Experts of a small language model.
Size: 8 layers, width 256, vocabulary 32000, 29.9M parameters.
Training: a variant of Adam for the experts, 262M tokens.
Below are experts of layer 2 (counted from 0) of a mixture-of-experts language model. Rows are named router (the router's row for the expert), gate (a neuron's input weights, with its number), up (a neuron's input weights, with its number), down (a neuron's output weights, with its number) and show model dimensions 0-255. Each number is 500 + 25 x the weight over its row's rms, rounded and kept within 0 to 999. Numbers have three digits each.
Before each expert's rows: a language model's description of what the expert responds to. This comes from a sample of Wikipedia text that the model never trained on.

# expert 37
What it handles: Plural s suffix
router:528501514493525539513521512489460521535489524469481493504474503500499505486521501462480549482487539512555483465486511479483495482509530488437490486502516507492495479500530464517485521518506482515512499496478500511497492542460506464565521485492547501509493502443480479479483534510488521499521468437523538535548494510469517518486506486475560539529499482521523509543464465497497461506442519498509531443489494482527531514493503480536475469480488488491473515506513488521500490516501495500505489518494524524509472509484489496532508501515515451478549504470500539523503525483466524514490477521515510489455472483493522524530426538475484506477524485506488471483487513481490494504501540491537493487463399532499458474510438510528493498530548499469497500481507510500542504515504512
gate2:480523489494511504487471490509534483458504477506508495477491501566577496520497535477475504504485478504473505504504493512535519466479470483506468520501497494519519525490507512470545493524462524473527484488496450493489530486569505499488471497511494466502509522559493522515485493485483492510496560541496466501467529472507490508510484504557460494486517490520518531473503511501455521483495513453470506504503516462493520498481548460508577506509513487488496510494487530484541516518458501476469475480522466513502509509484485484489527557496494572535537502513520482478507511484503513510487490487492443521525524478517508471414540484511505482503510512514511503521497464487491495511514477488485488469572523486499510505495493472483510513550502552500493518527527473568515508502552486
up2:514510530526513496481539508508472510494521477564495487505512498479499492499457479453513499503493504511520491504457501511496521544470536469493534479544456509475549510493555484532501478532488524487529548424527541485499454500497458478518518502478524513500435491518500505466546466507508498493473507456491506527518495490499504502507489476479497520499508504468459542502553476506495491485501493473513536483506478485527537511511554510517490516452523506481484456461535510518507490525494477533509488492483494472474513473475480483535509539547529480474488467505525564509516560432500512462481516538484483501483490501489474502504500510504534532464479480494488536539455529493502485477497527497511504487469492493535478525531497486520466477511514476537513482496509441474484473533478507
down2:513527571488502499466481451494534497506527511507504518489528461490499543511510485499493496556513527438486518549464456484496500482546471505484478454519487484491508501497496503500510468526465507473492482497534456486501492488503506439490492509483456512512530483490493526501550501502472503504507530507488525474498495489509553501487451500480531523542499470504484538487492512473544471499520472498484465490501509522505426511505521492513537502480464476517567441495523491484541512459494487513474530510499494521517521506510470522532500476512517484474476493493476537504507507509531476487522503538474517464496555484498487513515486468483521478517498530508486483474526558508482479453521486465457428508494488507492512510500559463508489471492507485470505513543456509463484451509519492

# expert 8
What it handles: Possessives and determiners
router:505542525518493455509488521494524482469496508497467512505483546467501511543514542488451536507489551495529520491505463514521527487494508510505526534497503462464492469505489503538508527502521546489524492489511484517510517516502525497489497485544501518512484502429500493535478457515494506533517453468529523527511543470510535490495500482408513492475491500484520520537456421508539499502520518523489491468530521504500472480493469503502520462504467446509502496521516461467519514488462495552497490484479491487475494555507513511487475513472518474472466512431500520530522501544500487475503501564529512493508522506517532485544469489523482478530494494511469457471477527484492513496514483484495541495489484477523487527511435536509503468530495491519515500523512541498513491498478469
gate2:499507470478485498476464475490482486503491489479497505526499473491480481498499496491505505499506521498466495476470494528516508500529501496487460484475497490504505476511496496485530474543536512509512513518486489501508579511522500524526481512509463449478491492509457490516498522482494500495502487503495500553488517512521476450563528502496496500537497511463496523553487476516498502451504517489523517515483497477470531498497484524518528525516504512566485493481512463487465512524479506518479508465509524543517446516530506538458476486528441437519472499486446498444524527516511531555498500511507493487534475509519478514475481526565450481475487491494514479509471504500546536485507516462498517508468463489436496451506558507496551480527441507475515542507504524491521458489516553
up2:515504523519514482491520500499469525479514517517520486496489525534483511489491503527502499497493476478511515546490520491486476511468492509512523509499491534508485544470477515514496518462479513491496508479477501488506436459499504456518533500484519515473554501473533537471510479528497538492499469514484493446470493490468505551420462515546500530462504502516472520455521524502499477526504473500471494518504493489520497525463519467471479476492522497467549491516483527532496479520512494491488501476464492453515582492482492522545503530474547554509523521520544495512497470483492503451468502494481500545459551453512497467531528486489542522518491514502471548486528499510488473524492519498491455471537541520525510530496448508527469527523560496512495473486508464500515519514496471
down2:497507498535481488522520509478484522529512519540556479499522478521506477515499488506471502510473475509528465462543498539490512495515499472564526507469466543493514503530469507553510517487498457492479522459487491524525472494498493521522495496520476539502508502464538519485475512530523500485522514527489507502508483519509476512480446519474472509472480547468474499454454487548548484513483530487439552518525499506529519509535476480503463491492516552503486493497501520477473495485490506461526478539498488513535500467529469482513469492504484474526498563543475492488488539506473495498503521499475485472490510478525470487564522500550500474475489501549489500500521462482507537497488493494487521478485557515465540519465472498513455541470499553524526460503515503480499517461513467

# expert 21
What it handles: Pipes after table text
router:503498472484460469468519491485529498536474486498490521481502500498502507482506531479503477516518463458552539490533518511509520501518466484525489418492476500529486515529484500522575518487521497494452453512520456517471482491521469482502516555464509519485477470506468477489519515506480508468497486488483524511549495519517506529511491529490485530510523542515482537514477492484494533510514515508507501523500484498528505533485469501498461509474466454470467521485580478513498512461502472476508535477488510482499488521494508570525505463481497448534521508474493479457492497466518519497528501505494542532513516515513496526492477509515467513507514488443507528479474478475451462510458547517508515504512594510518526499523489484545485489502531487516495442514511492509519493491509502
gate2:532551492484470472504540477510475513489518498505492502513466471491538487480519495498476477494499520470499508531538516481513487489515507505485487535519478492489530513523510497516519511474494539512506478505519513490542462490426501478510433471486519457485527509506506489522527531535531478511483494468452493511452459543484505476547507523480505512457451532518447511506451521548483481517481458503526516509469504515517525495456480498478534491495519487506501481546489441490572514542480497545510500507529512485498485512491487491514529493492488504497477474528472510484472479540488527537448547490494498504495488490449482458501500434509501468511559529507500500491492534486467494552536469519497487535504483472520481502498493495529510501560443470494515515505500494497505530500495468
up2:477440479492478440513515517513493496500473546487483498471562493505486490452487526504484509481526532487464464521505484549451462507459509495522506521478468501516481516504539531514494480484505518503509488500518512508507454512505440493518518490476473469511527472500518486494503463495519464483522472508518523483460513539455504484471525486498515504471507491454547499525470457516508520484535464548483482512514512519493477529485495483444525494464484488498488545496499471524538500506488506447470469515467501468519518515436422494544520513486512519481483485528497519509529491473535467494488500503524514563483507530489488523489510503535477529535493507505530526473507496454484503523496547512520487484483502477518535524505507530517462485497534504563485491461493504489516515526454527
down2:507519501506487509459502500492512512522550481467488502508489482477487493518518452484505486502518566480501483497508530504506524492481513501475558489493529513498535469505491488507493480501507484496508449577520540492511510487435513495522485435454509485540494491525509499499494521568486503524477517460466530532535541488500535494502493480411497519514518502531463510516538507481520463498498470472507466509476464467509519513547521468508526505515464475522497489501498550511531493511514468468508469543501493490527525520506525483477505467490515477514495480519527494472486470535517497516447501517499488510464486520523467459512516477493503485496512533457474466531501521434522518512532500495475543488466479487493501535505512507513555527478451468471515501507469465503465521482517511